config = dict(
    d_model=448,
    activation='squared_relu',
    router_score='softmax',
    init_std_router=0.0132,
    lr_router=0.000718,
    seq_len=1024,
    train_tokens=448700000,
    steps=4511,
)
Below are experts of layer 5 (counted from 0) of a mixture-of-experts language model. Rows are named up (a neuron's input weights, with its number) and show model dimensions 128-191. Each number is 500 + 50 x the weight over its row's rms, rounded and kept within 0 to 999. Numbers have three digits each.
Before each expert's rows: a language model's description of what the expert responds to. This comes from a sample of Wikipedia text that the model never trained on.

# expert 15
It responds to: Geographic and Indian names. Direction words and place nouns like North, River, village, plus syllables inside Indian film titles and place names, e.g. Chahta, Tilak.
up8:570572494513641520467555380607451548561499521506521558461499474553483501525512487413429531539525422487505568537529579440501515502606572526444481561475616478582479483402476543421507459544547587
up9:483513520530438471493517446394473542487484518454482443525454508445461515500625536498452549546543557562460563438552491492435558439635487525491425451511497484555548533502536529492496491592406479
up10:490535459509452425552467509453501421462564433524480481513473610465515532465432399625526505504525442562461571585532495581466513495549552347459422505566462530527438482561464499502458461494557399
up11:529554440569557450466415549516381556527517460582538480503517546471495515592455521470477514479450554422492525432454500555564471489526466536554439570411501599393446484514478516479456452418536447
up12:502501427467554448540446559433528448528451498541482464464456580500464479540571485508436468503557479463569426400541444500390445467568450451450532536510513410617508518479523469443507510489527668
up13:475518548534588448529432449492487563448586460430404527428346585482548552514545408474504471395502636470391484531518474441598440421529526570513608486467537575517498436432505571461544505525528584
up14:479452505507499479486475496335565520475524523503532455444407428584465446467521501560545449525625573437468478514528470491469477481516519461548498422491467434537525582482543520486516505526501496
up15:553513529517462550472521452564478487501478531520472361589456552536468511429517506479457419530548468484489437451581564527515463415470524536546514578420463506556517557434508515489565572603611553
up16:470429544552446511508436565525438558546469546485411589416480458471558536488564551560455488438518452505409520527528487503568464471507587520503501578436521506552595540587514573635500545559535517
up17:390475443496446494520539486545494538499484446523527568472418441512462547458566473440538531467547556422528516640540466425551489539559505485481410488393510544498550457498494564457513388421451511
up18:495488438525501512558491526512489458449539550539601533460496423478483556502458498507403514447423542491437549553513503545526510534532481493472522459555424482495497482494466543516621616467553480
up19:473449582468477536499509494478513481462507542470489459583548503553557513512487454429470495491532509523502542512464461464488502409398517408458569360560499556502569519543437528435401477557502480
up20:578465513550539555446544385511486425478476490371490503546569493543422460519461458477478416507538460434627490568437555499474533526516497544478502602501530538482486544507416547426469524523501520
up21:433491456514437552497486525527563660574511503423525458483484484495554627508548431398558537522439575513548505445451423515548458486552477442477446463479408458539518451482516455462539436509498506
up22:531462410450506545422483557432382554456533488486506471603536536469608492498535514481512496413548526529539514419578439533583413419651514420541400516517401506506453460497456586463446513525480466
up23:573548482524429509532472502462550398547427378578623495607497529523531528538477510488498548449587529555517486417458458471516522494498530492461447520486521515464498496513558439548543480549466524
up24:569480578536523431472526486541632487419457460565540527499507504503567429475607496489444458436567473418455456559509599474533497556510594363416487573434627550472542575444516580560479488544539539
up25:495482476498500498457484542447477618515488427492533515458539449481557498677499493603522495492455598571492530543472468528458475510458517577518440494521554409547536520494450524574589412431513502
up26:524427507460493478437485472541408563445516513490507541537435483408500461518538454496448554523566432471572516485486496482445557533532482483524518501539455500462427482512445454560522488454451522
up27:542506513540487534484590430581435594564518544485459512502490517577501551527584415464478542440502519373493515541471547529482468527542504541424475515470529502482439500506511614380465540504551543
up28:490426389455408488604553562576493552562392495532549497455514599468523478571551495548513520522527443419487564524555510555492571462507551461487553454566491578485425472547430458435511466533445610
up29:513579374562539482467447558412459460593460579470504504541476534601480500497550440514596523426535440438536491460495519587502525407577463611386518454461522622437495489564499552443473427397501488
up30:462398396480485504538437419408537523451501429470423495446550530496449494508484453494521556525540497492546491503526458429486437436495452446453477554556488424490504579550555516493542563454559515
up31:447477478525539469476453476605489520481542548404531521487490535489564508455641521508513469497569542546546373433416491508549456545505524474510499499492373531530577431530526477558493435406596438
up32:475530504462496513508479473462533474605524463481507470561589530402464542504450536490479471447443521498521481546466399517527496366536469479503460575451444467476559452567471403552543434527484523
up33:438590502514549613484542597553495560456456519468566517458494546392528535600504529504528501480456548553380478503432585536411540566508493416485496451470483504532463530623464537516424443558478448
up34:430559485459516505403426568398502541435482495555620427499487420532535522548487464516465465562503523467571546548399598554466449556527548494535577448493513500480538544450515464518560485492475597
up35:503503457510575543556513488504499523520497577484535526495470517520390577532525566553481454531544477445519518463497590484454451454484447540430446538542531530504461460520595585522522448465474411
up36:503496519464561513476447511472537444481559507475490479444595554521568586558515482529462511524521454537415443567529511479504461491483488517474427539474544477512528503542491507383412444554489535
up37:494545486456494515469411396484520495507537526486461470457407523515478457502496573402547500457580529476494546384561578506451438598561513465476538517489486587480585489493542451499584483572482481
up38:532496559487489494436529481496458618373534533409481517495522507542436479510578499531506427524479503548459577527517491455450517370478535530432395510396428509439478551505531445441527425429436408
up39:425495455466477433496437468571509484370458501481409406527467487559459578508456482520430537454523523500539410596536510405498461433507512489486454447447485531477534561524427468463479543437507518
up40:469507480505404563483514452515629587546500488497510480430431461515451540434483533543463549558420439524505475556487570459540473494505480512582490439571485460510457530574554438456535404496492436
up41:483505534470501638518489533507464463423530426468490496436531467489536470538487454581344479492572493579465499491534497419401511470536521599429457467501512562514535489434512512465364509543612487
up42:534540422456539497506510568448447374469386465479559457515599545495475484619447479494513532512480490546411468501454560648462489531463597438465455514576533559411489573477489489531500498490585502
up43:460480449513537520590469533517500607547580467515533430382453488488554578441493511446388347545540501446481474496476496479508492528519494489460513498488557495525615466422452579503579511594515503
up44:499438507605445487438489543453550568505421483454555462458487476501504450575476506423427411546474539459517542453520460541421519515495497448483456506419484453553551463493453454457480472481564487
up45:467500440478575513507497524400461490539544469622484590499476496495482544470485460461557572563460506503442518509417498470429596410481486435471519537543451467529539509486543589545485589481485498
up46:517430609531517484422535531478542555531620564524475512443509458450515532479552479534522511569483554517471522485497508495527526486519510523548457525517494530533497447531423527440500462481550481
up47:540505486544453486372534509544455481414569510521524480494501492583449416568606504429534500495495614494542479554479602535561545570471431554504450552524539487469495544566529475533523526450455517
up48:463586523493543528481521563515441443537509478531512467506453489504612530524619458520366462422575434446524579481519446547397545510482477456483460422547411425507470426508487542469426497460496598
up49:585451459431447465446459532482418540552369495489558475598474464499503466464482537609535386441576549521548604520487515533503572403435491452516502517428428482480518506470544557500562547483513408
up50:473530452364507472583473523469511539458544517524585499496467474596492466471459547564561492442515445503653423446514605516483450622503510566564470499470515463449483504545473509425519542427341553
up51:478556554517473541506354453510470443545506419450472461535502463487528557512476462542472551489458533506621431630504608475475464438495443505420454422510406618461523493450506576494558460467557528
up52:363481513571499567468610534450556529375513561419423535552528507555461459470558449414521547454506486490520641472491357496518443482460473515471501499472625527455447508513618509486466467388468488
up53:500559486524469491551558470503485524581530519512474481388497533488521510576537553590474497610400419530479472479425481443513583464523512474471614581491569498491470479589506493520442513459561474
up54:560413533526496461452551514477446511532552543492512530496456503537472496554444474512459538454535502420424494487519499526496438471512519534541552453510430482646535489551569522518490482530555511
up55:504490443536457596483484483519419429422525513492507561472547486504484555589460505465529467497468573544485503595556522596550476429499532491444537492574496538643441489526534546510501543516520440
up56:498459608483470543578487504478482554423521500479563557571466556498513542482451442530602470542524512478557620406507591544543569496493429487529423492400496548459526494539563461419556532534448515
up57:464502446532454496386462499440594523492539498483495526448557526438468475510528453500481427523649501506512523477500504515401556452501574428423478440500493565480527443610570498500397530396488451
up58:466522516466478578505452504582541471408490434481447467415572541468543471549573484399430507469442489490522473556383462489542495524504516453507475526555548520535459560497565531493465478551539549
up59:476484614557399427478436499485439441422588441435497547458377545540571647447622523484442452518525538412575550488564527496462456535561493532514571477486565500455542472523378553526413531512529507
up60:406524547490577502479489526496415464499537493446505436423467588439471476513476475414564429532490577483493559513520476453464500611468438539491447531412483512539511554501483450472417516453454485
up61:544457387552528498549394513498463538511482461477597471513480486469526456539566516565521482493439467509526631410573488462501571558522486552449526534508450438460452552487490564371488480435579370
up62:458437573559478535493508497456493523497413590468576406550534326494531478510490473450452491488455498524472562444447492532484474450450438504473515605433593448474475519609445490430460542500448496
up63:474565490476463524487560483466465525461542667578515481396599576452496543510492456389567526494474509507500496504487552500613496433454480474501455654498533482491503495426531494460497453466500553
up64:586454566412456560566448477486426514442561529417455533540553490535527494490605531510455454481535515433548590467461619498452498490436549513369487630437420511455556538518538495466583484444511525
up65:501549421402460452547505456495596474520549547503460471455533483547576430456546454493527434507534469539521562538464475561589531450459397553492494485469481585438563561548385441484465433584495578
up66:605485535530473526553462447552473533484591479598439451464600523507447518541601482548459535436503532494484535472545447437529577526477565441444493504553472469658450544586467487423516442525466589
up67:473483499517419428556433436517438483516509460548531537549479499576481443458507578514462508481512572538500459600439395479512437521477586443560526488524514484506530501500482480549507509588502572
up68:408434452553465448562463525614469539558489473405522547445347440381534536551610536491436447454455555441464494510441477489480528532477450506518553564429535519455479390493365561515487438544512508
up69:498493430511521511516436467418472556495502414463445492410427578485568573495535486500419619409444470474528497490447495377487514481617499507440459477497537439427436516455495438504483554448491453
up70:481468534478477606553554531448436522478378517500536527516412466611571562506494536511500593521508564475381586530550496412541503508492510510372477500474497493574539423558479500508523490521532547
up71:515524464420456596494542526506612544471496527479533610445526481596561487603520515458398493549486449596574418567510494513514545465563465470500488403426487516435447495559463564438485524498494414
up72:521560510587499437512566466490510490552426544472539504609536496598503495491537550374450487494447459437539473531566530552507593450523538524451498498456536536431527405467571498491556505460549484
up73:509447571505514522543426513514448611475537524503400489491582596536552484603437504432424601507520576383563463557471465501520468510460420509441519430504491502497469492492510553412489522496517472
up74:487483486538496556525550533529519575528471485542531589530489501546457487497488506547538589509486502433524467455442528480423523502620480529537418517450560514486501515478457510522502534513522542
up75:549553458534422495487501428508575557475488466533415427370558511563559455473537608504486479548525562571564482537479556452524577468496466422487538518481605467461492484473470544529573512617492532
up76:490516451569438655524494509505441370503488468467460443520569585575432507395566491525471447497649510489483491508484543434535539447584488582433407501493500464487551515532514548420506513458498532
up77:530502561471490512485630466479508438540528505492513524535568501520577515446521478586503427452535517516499462495527492491572607503440490400508582471444473452440497600553402556444505510645571390
up78:436575514593543554603480572518504567386468563519480501547512451508485575527454478521452526557508556546492483494429517427452533580464476465403543560475512472497424535506593523565541543566495507
up79:508492527501459605430433504553503527553550509561497470559480514549414527558491530475395585419515456423601473561410482435532521488514539509525445440484433448489496552452520499494455551601501490
up80:461526510575461502538636504501504502437443474486523405548510539521418574539513590468480417526475443424505546505475334524539547427415523491582560533460459460512569504522420512474484432597520439
up81:523567504409451463541502480525421550398515465456573495469557506472433539518606571442479539459553494463544356507514548486534448402499544518525481579478542480400534480603471459474472576569495453
up82:498556507511409557550479448401547437533480545494615486508565511571495459415524524598529528526556575569438457470578508498631476402526541526447528491539555503484439517605545452571465398502583506
up83:536542558544544333535547499522456565626457474461486539496568526500552517437519536493504476443514577461470558492580454423478451497484485524423463529464493495535579473536533571416543490445531532
up84:506538530497402485506481401467368531471562528444490560579524481581698493503577588519462492472515592450484534559474503495502448528544558469476525533561478496495518522451489491454448478639525465
up85:489418386490507518535581478403489496541588544479429499558512416542518521610473553469507532529512546504535444498489565540541634503469534608510487558491563401564512501605553570453537534605493493
up86:475451383477517441457481483547402454430598513491457517465575466517506452591459452494468455463527519549521526451531441586490605567551445516487443483522533520494486502522533570459488477503563471
up87:509465421423484492491473552422477505489530512480497582446526497486517528517514505465418527502503524529504473483486448542365520518475497458514659459477451489509574504516565537547442495472440504
up88:476623558527519521480480539564487487428549378499520504579519484500499365469595438465524555525557428484479514447609612479520419459435564504513553461485490434483502528540492493512523542501500486
up89:492629496579431507440507561484580510580519600500453577541566475582558483491544496474472452477612469505554537541524514490523479562603354464505472561572540487473492530539513539471460464443493489
up90:499526505549519507588559469567438519524551506496431480479502538466487552539444533458502576587515495460556493418427504472559478470492469588401430435559562525529436521453560397498415536559535502
up91:456585491437386480537400457524545521581463443579410424500486492423457555488582422525442542447518520520464552482468462584463509457472380505534563556582620476496443512573487430581536601513444455
up92:568433521493474485518434521511499515552535451423365538540544464470406470527461543604509415490570479528489498512457521560495520520459519565525462453512512421475522510467552506488488570509477550
up93:483507493443454423521471584409471517499581515576501564533596473470573483533612411527545566467503513497458578479500509431495520530492483579468482530466692538499412529448476604555464488505479475
up94:587653448423576541549528539483495584515538457458473567478615657447388608516515472546492527465484483494526567509480557438539549525472598534437647507459543626488472560519547541488497481446504513
up95:515559445556514532434544545534611523466500488528498448521445462481495466438450529522604515462563528360471471440572480435550535501481424590477493520580486485533549562514503492533461431465555528
up96:576476460470576538603516577458563407506387410498538498398480568558435491524531561450484474479529473518498456525457474463534459443508546562450561480466487436512451501540526519511474449503461517
up97:439539520454447479457495493512459464461540479505556509492541557574470467460560540498477500474453472481549469407504499489497514477545517470438583522477542521478407520472536517418499463428553569
up98:512471478436489463494468590502465526461508416443503401549464495463496518433473559479498564393579562475535444547581520513468504511476488465464464560478561576542489508479479471442493427433491439
up99:410449515526415489557551465492504539463488442411573456416522522435543496494473497485473444568472528539465541528525521487535589493461532486532442523438475548400476597430531472507567463370482480
up100:389465530416572451529492439521552520541527517546506467485499501469537504451508616507469396515457447508476511467444530463451507426439485441484420477426453476512521511533437482514460503539507376
up101:439530543416543590487541494550424465401489501533514467608506506413456574607480485496509507494545507479537478544495516503514530564588567430434464491537501364421478549510515442500490531554534436
up102:394562567459481456578550470419421492495427541561569489528519597567455544530489557512478497432597473491486470532526506439504398464474472447487491445419520417489511557479558494558491447524531494
up103:495493465442478509551530418461496473462526505536483520452493521519407445513472529482455517476579667472456522575568509459521454426577512463454473543628512494462597511524554401396545524507488467
up104:568478480595571493586414504422458493501502521353469497482412495602536437506468565547528507565562546460503519530536512527470488574525457462467457553510524562537480453472491446477523408497553489
up105:480509503560565482437505566472468578460536409520512424440440481495397455574425455457509450513508462453488545499509504504581501527454553462431537522505502430496601445482495494422506570534469508